{
  "routed_scale": 1.41,
  "router_cosine_scale": 20.0,
  "init_std_router": 0.0215,
  "tie_word_embeddings": false
}
Below are experts of layer 5 (counted from 0) of a mixture-of-experts language model. Rows are named router (the router's row for the expert), gate (a neuron's input weights, with its number), up (a neuron's input weights, with its number) and show model dimensions 0-191. Each number is 200 + 20 x the weight over its row's rms, rounded and kept within 0 to 999.
Before each expert's rows: "mostly gets" lists some tokens that are sent to it at least half of the time. This comes from a sample of Wikipedia text that the model never trained on.

# expert 8
mostly gets: " United", " social", " such", " human", " political", " health"
router,227,184,207,196,196,186,193,213,180,239,181,232,186,227,190,192,198,193,173,203,189,186,172,204,210,216,213,213,216,209,220,182,194,171,185,213,166,199,185,206,202,205,208,210,163,228,192,211,202,225,252,226,201,176,238,199,207,181,215,179,189,167,190,186,179,195,156,151,200,220,153,197,218,210,198,184,182,184,231,205,185,199,189,229,231,222,215,190,177,199,190,206,178,224,153,194,229,232,174,231,165,227,183,212,212,175,182,182,205,207,207,236,211,181,243,207,182,212,205,200,207,210,194,212,175,187,182,203,175,171,196,172,204,206,211,211,202,229,217,193,192,183,232,199,185,194,187,207,156,185,229,214,200,231,189,229,234,206,214,202,209,216,219,204,180,212,163,188,161,195,201,181,208,228,202,201,194,223,173,223,218,223,205,182,206,204,189,211,247,224,213,198
gate2,169,214,189,220,185,197,233,180,160,201,228,231,208,227,200,202,210,207,196,203,170,187,154,194,210,223,194,215,206,244,228,162,227,197,207,222,177,155,206,202,177,173,176,185,200,231,212,245,244,188,220,188,204,161,210,166,216,180,189,211,228,197,195,183,183,172,179,217,213,175,223,217,211,247,200,182,212,214,230,240,181,173,187,200,182,180,242,177,211,222,211,206,230,186,176,195,185,207,220,185,171,205,197,206,193,164,175,209,210,221,201,224,187,185,204,217,225,209,203,208,194,161,201,203,187,190,170,205,206,181,204,195,207,210,197,162,214,187,180,222,206,166,178,212,213,211,208,201,175,193,181,204,200,183,208,167,203,206,174,194,209,190,182,177,188,214,215,216,201,215,177,217,213,169,196,230,251,199,200,201,204,211,208,162,218,196,205,207,207,188,215,177
up2,176,230,201,177,189,213,176,221,170,204,185,207,191,226,207,231,189,258,184,191,192,207,233,167,191,200,192,174,174,203,201,193,249,205,210,218,192,172,205,172,193,217,209,172,228,238,187,214,151,180,228,162,215,179,193,187,232,214,215,190,199,199,186,197,213,205,219,219,217,224,214,204,205,224,188,231,214,197,162,232,184,181,220,176,204,228,194,222,229,234,219,195,191,207,218,193,167,206,189,213,235,211,202,228,231,191,186,225,203,187,212,180,209,209,201,192,211,187,175,209,188,214,222,181,197,207,164,172,182,211,186,200,196,209,219,194,192,199,182,182,143,197,207,211,182,206,188,176,199,200,207,174,191,177,224,194,188,199,205,151,210,203,213,191,184,213,186,207,194,195,230,195,180,158,171,233,232,198,164,225,206,221,233,211,207,174,187,196,212,214,214,169

# expert 2
mostly gets: " ", " h", " Th", "----", "==See", " th"
router,195,163,199,183,152,238,180,197,211,206,223,221,211,215,210,206,200,192,199,200,203,202,194,204,226,208,191,179,207,199,218,173,179,185,188,223,189,166,193,204,166,217,187,228,158,216,175,161,185,228,189,198,205,231,220,161,183,199,235,218,202,221,202,225,178,194,194,215,216,196,188,191,213,242,200,204,201,216,221,222,197,175,213,204,216,202,204,169,192,196,201,209,183,200,185,230,226,197,215,193,204,201,176,179,199,228,150,180,254,176,239,187,198,184,211,209,163,194,183,206,215,211,208,222,146,193,215,205,182,198,179,214,219,186,190,198,228,222,209,188,181,194,182,227,210,217,212,164,208,201,181,213,190,185,189,205,222,229,177,214,190,219,236,161,185,178,195,205,200,161,182,208,259,215,167,191,185,195,215,182,237,212,210,173,218,182,191,208,179,224,217,204
gate14,217,196,179,211,175,190,176,214,178,228,205,173,197,183,176,200,195,216,219,177,223,193,222,219,218,204,179,227,223,191,183,188,193,209,191,191,161,208,217,195,230,186,187,180,218,189,172,220,193,191,196,186,208,210,211,158,213,199,192,205,188,215,192,195,199,161,218,206,212,207,167,200,225,190,189,224,239,198,192,224,166,180,206,165,198,161,205,203,190,180,201,194,201,182,191,181,194,226,232,236,221,222,192,192,189,196,175,195,193,222,199,170,190,232,184,213,208,185,190,170,202,225,213,220,201,199,178,189,211,213,214,200,216,220,203,213,235,170,221,167,182,208,163,162,167,226,242,218,148,162,214,221,203,223,202,197,228,239,223,195,191,186,181,139,235,184,216,204,227,214,211,202,206,204,206,185,224,186,212,241,207,215,203,231,194,180,214,192,179,236,220,192
up14,220,205,238,168,194,188,173,188,188,219,220,185,198,224,183,145,223,172,178,197,195,192,216,192,227,215,172,208,200,201,212,196,220,221,219,226,203,215,192,162,189,153,177,164,216,172,227,221,170,172,227,193,205,180,180,220,199,208,205,216,215,185,188,199,217,207,192,174,184,169,206,236,191,220,175,246,197,205,192,217,204,202,218,197,202,227,218,170,178,212,256,213,202,195,197,180,215,181,208,195,231,194,180,172,209,224,215,188,188,198,200,178,188,171,185,236,202,219,195,178,197,170,199,215,209,178,194,175,216,221,180,232,224,189,213,222,190,209,230,209,187,206,200,199,216,242,221,197,209,157,188,221,230,194,170,207,160,184,201,197,203,224,162,200,223,204,178,196,187,203,183,199,216,207,228,189,198,200,190,218,179,211,204,206,165,230,219,243,178,204,188,218

# expert 13
mostly gets: " P", " F", " M", " C", " R", " E"
router,207,176,203,196,211,194,187,192,174,207,198,169,242,221,222,203,193,194,218,168,214,194,214,195,206,218,175,184,226,172,185,161,220,205,196,208,200,228,176,195,191,179,202,218,189,227,197,180,214,211,167,168,200,194,217,211,182,213,214,207,167,205,204,217,193,170,206,202,194,188,217,238,221,235,253,203,213,188,211,236,169,212,224,219,210,226,197,181,187,211,170,232,207,205,204,232,220,208,200,235,198,188,238,232,180,206,210,200,229,209,239,158,189,188,217,168,173,195,226,177,180,179,225,211,185,202,185,237,185,194,181,187,201,182,206,162,215,194,225,189,172,184,175,206,198,223,200,185,211,183,202,178,170,196,221,233,204,182,189,200,204,195,192,195,190,221,209,201,172,170,205,192,176,238,150,216,182,203,188,198,247,190,178,187,205,198,149,174,204,188,187,209
gate2,190,176,160,187,185,223,210,219,198,208,231,216,214,211,193,182,230,195,186,145,196,173,195,183,185,186,197,189,242,139,196,182,215,228,195,200,193,232,211,179,154,191,176,194,231,194,227,205,193,181,219,193,224,194,191,176,179,175,224,201,210,184,198,204,178,198,216,207,217,166,197,197,228,201,211,228,228,167,177,214,198,230,199,187,194,207,218,221,196,210,211,188,238,185,211,238,217,199,195,194,201,215,206,174,205,211,206,171,217,189,178,211,212,178,201,168,196,242,192,182,181,229,208,190,206,200,166,191,180,207,167,213,203,199,190,214,206,184,174,193,180,200,190,180,195,223,232,218,217,201,211,173,191,200,200,198,216,175,194,178,204,202,171,197,199,179,200,198,203,202,242,193,153,193,182,219,190,230,221,228,225,166,204,173,210,234,203,189,199,254,236,239
up2,184,222,234,218,161,206,232,196,203,199,208,217,212,221,198,177,237,195,205,161,196,209,189,198,208,197,190,217,233,179,200,176,208,191,237,187,199,206,203,185,235,205,192,162,204,185,195,211,210,196,209,199,229,180,190,194,183,204,210,196,182,163,172,211,177,219,189,188,165,212,217,190,194,193,231,206,191,215,187,168,187,172,179,193,250,208,208,174,170,174,191,188,220,214,196,197,168,190,189,173,204,219,213,205,182,191,205,209,221,225,184,229,240,225,191,197,181,224,201,205,147,202,182,213,206,192,224,221,182,173,182,194,223,175,175,242,214,193,193,179,214,217,196,214,213,167,202,190,200,211,168,214,204,179,204,167,182,195,208,226,235,182,188,213,160,210,206,204,203,196,172,208,227,213,238,211,224,209,199,206,221,240,179,188,202,192,130,188,246,195,212,196

# expert 9
mostly gets: " Los", "ford", "ira", "ș", " Johnson", "ă"
router,220,201,197,174,199,168,183,194,203,233,194,203,206,223,226,198,227,192,181,219,170,181,218,203,170,218,188,200,210,197,213,191,175,183,224,216,210,167,228,184,230,197,242,196,182,201,184,213,219,219,203,215,196,221,219,222,195,237,243,172,190,201,199,202,174,210,200,195,181,202,187,222,205,202,198,208,176,170,174,228,197,188,201,193,218,188,196,211,178,190,170,215,171,215,189,240,207,202,167,211,175,220,230,179,203,206,214,164,220,203,213,193,218,196,236,218,179,161,185,229,180,184,205,221,210,179,188,238,186,198,219,173,174,213,219,181,198,225,239,215,195,187,196,215,168,207,154,210,184,214,187,222,159,198,183,189,183,188,165,161,183,262,212,189,192,190,179,206,219,181,181,178,198,180,198,238,211,231,155,191,207,197,212,193,221,216,185,173,215,200,198,206
gate2,201,244,210,148,176,154,172,201,159,201,228,190,197,204,226,209,210,194,178,223,177,196,195,230,195,202,231,188,205,202,234,206,190,180,184,209,212,179,208,193,213,197,198,173,190,213,193,199,222,194,195,192,212,201,169,172,208,220,231,183,158,209,223,220,194,209,157,179,173,201,176,203,191,174,178,210,249,194,229,239,207,150,208,200,211,202,191,197,223,221,232,211,153,190,190,212,208,202,177,210,208,171,196,192,195,194,232,178,218,237,212,210,204,201,220,203,198,204,180,216,189,185,215,188,229,197,213,230,218,218,207,153,162,198,212,157,172,213,229,227,188,172,194,202,217,189,230,168,193,213,208,206,178,183,228,197,201,172,218,211,195,211,219,186,216,196,179,209,223,184,184,184,205,195,200,204,239,246,193,170,214,202,202,216,197,195,212,176,203,186,188,195
up2,163,206,188,217,169,191,197,217,206,211,170,194,224,204,185,189,194,157,217,206,205,189,193,204,162,215,198,228,187,179,234,213,215,249,213,162,200,181,222,189,242,201,203,249,185,204,203,216,200,175,197,235,225,190,204,216,169,173,145,206,185,213,217,161,160,198,198,207,183,199,192,188,246,195,186,195,211,202,209,188,226,199,187,200,211,209,208,193,225,205,214,224,202,177,220,189,202,225,217,178,197,213,207,194,222,200,201,213,206,206,202,219,185,220,163,217,174,210,213,227,199,206,160,206,201,192,187,169,181,230,232,175,199,205,203,198,199,223,206,180,184,209,155,202,215,250,186,199,174,218,199,192,197,214,189,190,182,169,183,180,186,224,178,201,220,210,216,211,180,164,224,152,191,173,203,264,214,231,194,202,208,197,202,190,196,188,201,222,192,212,177,197

# expert 1
mostly gets: "s.", "es.", "\".", " World", ".\"", "ed."
router,206,200,203,221,225,194,196,167,225,226,232,209,205,237,222,193,209,194,184,198,193,209,190,242,216,223,168,183,221,218,201,200,188,172,240,242,181,175,230,188,214,175,235,187,228,244,192,189,221,173,175,200,192,223,209,202,187,186,228,224,177,187,179,203,196,190,210,185,212,224,179,212,217,229,199,246,188,208,217,192,182,205,206,245,199,200,175,187,184,208,167,223,175,192,174,195,212,240,172,207,169,195,161,209,201,225,139,164,194,204,195,204,190,217,212,228,169,209,207,208,220,191,174,207,163,209,177,218,199,164,180,203,210,211,196,180,211,222,173,201,221,209,197,211,192,204,191,189,159,213,192,174,201,215,189,215,218,206,196,211,190,210,192,203,202,220,163,211,212,201,190,173,169,207,188,218,192,197,201,208,185,167,217,185,174,206,165,174,220,181,220,221
gate11,211,166,209,209,208,200,195,224,203,174,185,229,205,185,218,185,197,201,199,222,208,217,194,240,200,221,221,182,226,194,199,189,222,196,131,203,187,214,196,216,180,199,183,163,193,171,190,243,182,217,222,165,193,193,221,226,208,199,138,205,234,204,211,217,186,193,218,208,200,202,217,221,175,172,192,165,178,177,170,217,223,214,200,187,187,184,199,226,206,221,173,209,223,203,188,225,208,177,196,188,204,201,185,201,188,184,168,200,198,227,190,200,196,216,206,211,180,211,199,232,238,215,204,210,165,217,213,174,198,205,188,173,173,196,179,212,198,181,217,176,205,160,210,177,144,183,173,222,180,206,165,215,229,199,184,208,222,212,188,206,216,229,234,214,194,162,217,203,213,186,182,245,208,185,211,198,211,229,231,197,224,190,168,219,217,187,179,217,221,221,199,199
up11,187,218,189,194,195,193,209,190,198,187,208,201,187,217,206,207,196,186,198,166,199,209,218,222,205,182,220,206,204,194,222,179,230,202,207,196,133,183,189,198,181,215,230,203,196,205,183,190,181,217,200,204,224,220,214,197,236,195,175,185,206,190,174,186,192,189,178,207,209,191,180,220,211,216,226,246,207,212,206,227,197,191,184,187,198,234,200,182,213,173,238,201,164,193,212,210,186,195,193,209,205,196,201,195,196,180,193,225,206,180,214,168,180,187,212,196,196,184,208,180,233,194,222,158,245,222,229,151,207,201,213,184,252,187,160,210,175,201,204,216,177,234,211,211,205,186,174,218,202,231,195,240,233,217,236,230,181,210,186,243,185,220,177,168,147,195,201,190,195,201,218,165,182,197,186,225,195,198,221,209,204,214,230,198,230,199,206,192,187,143,169,191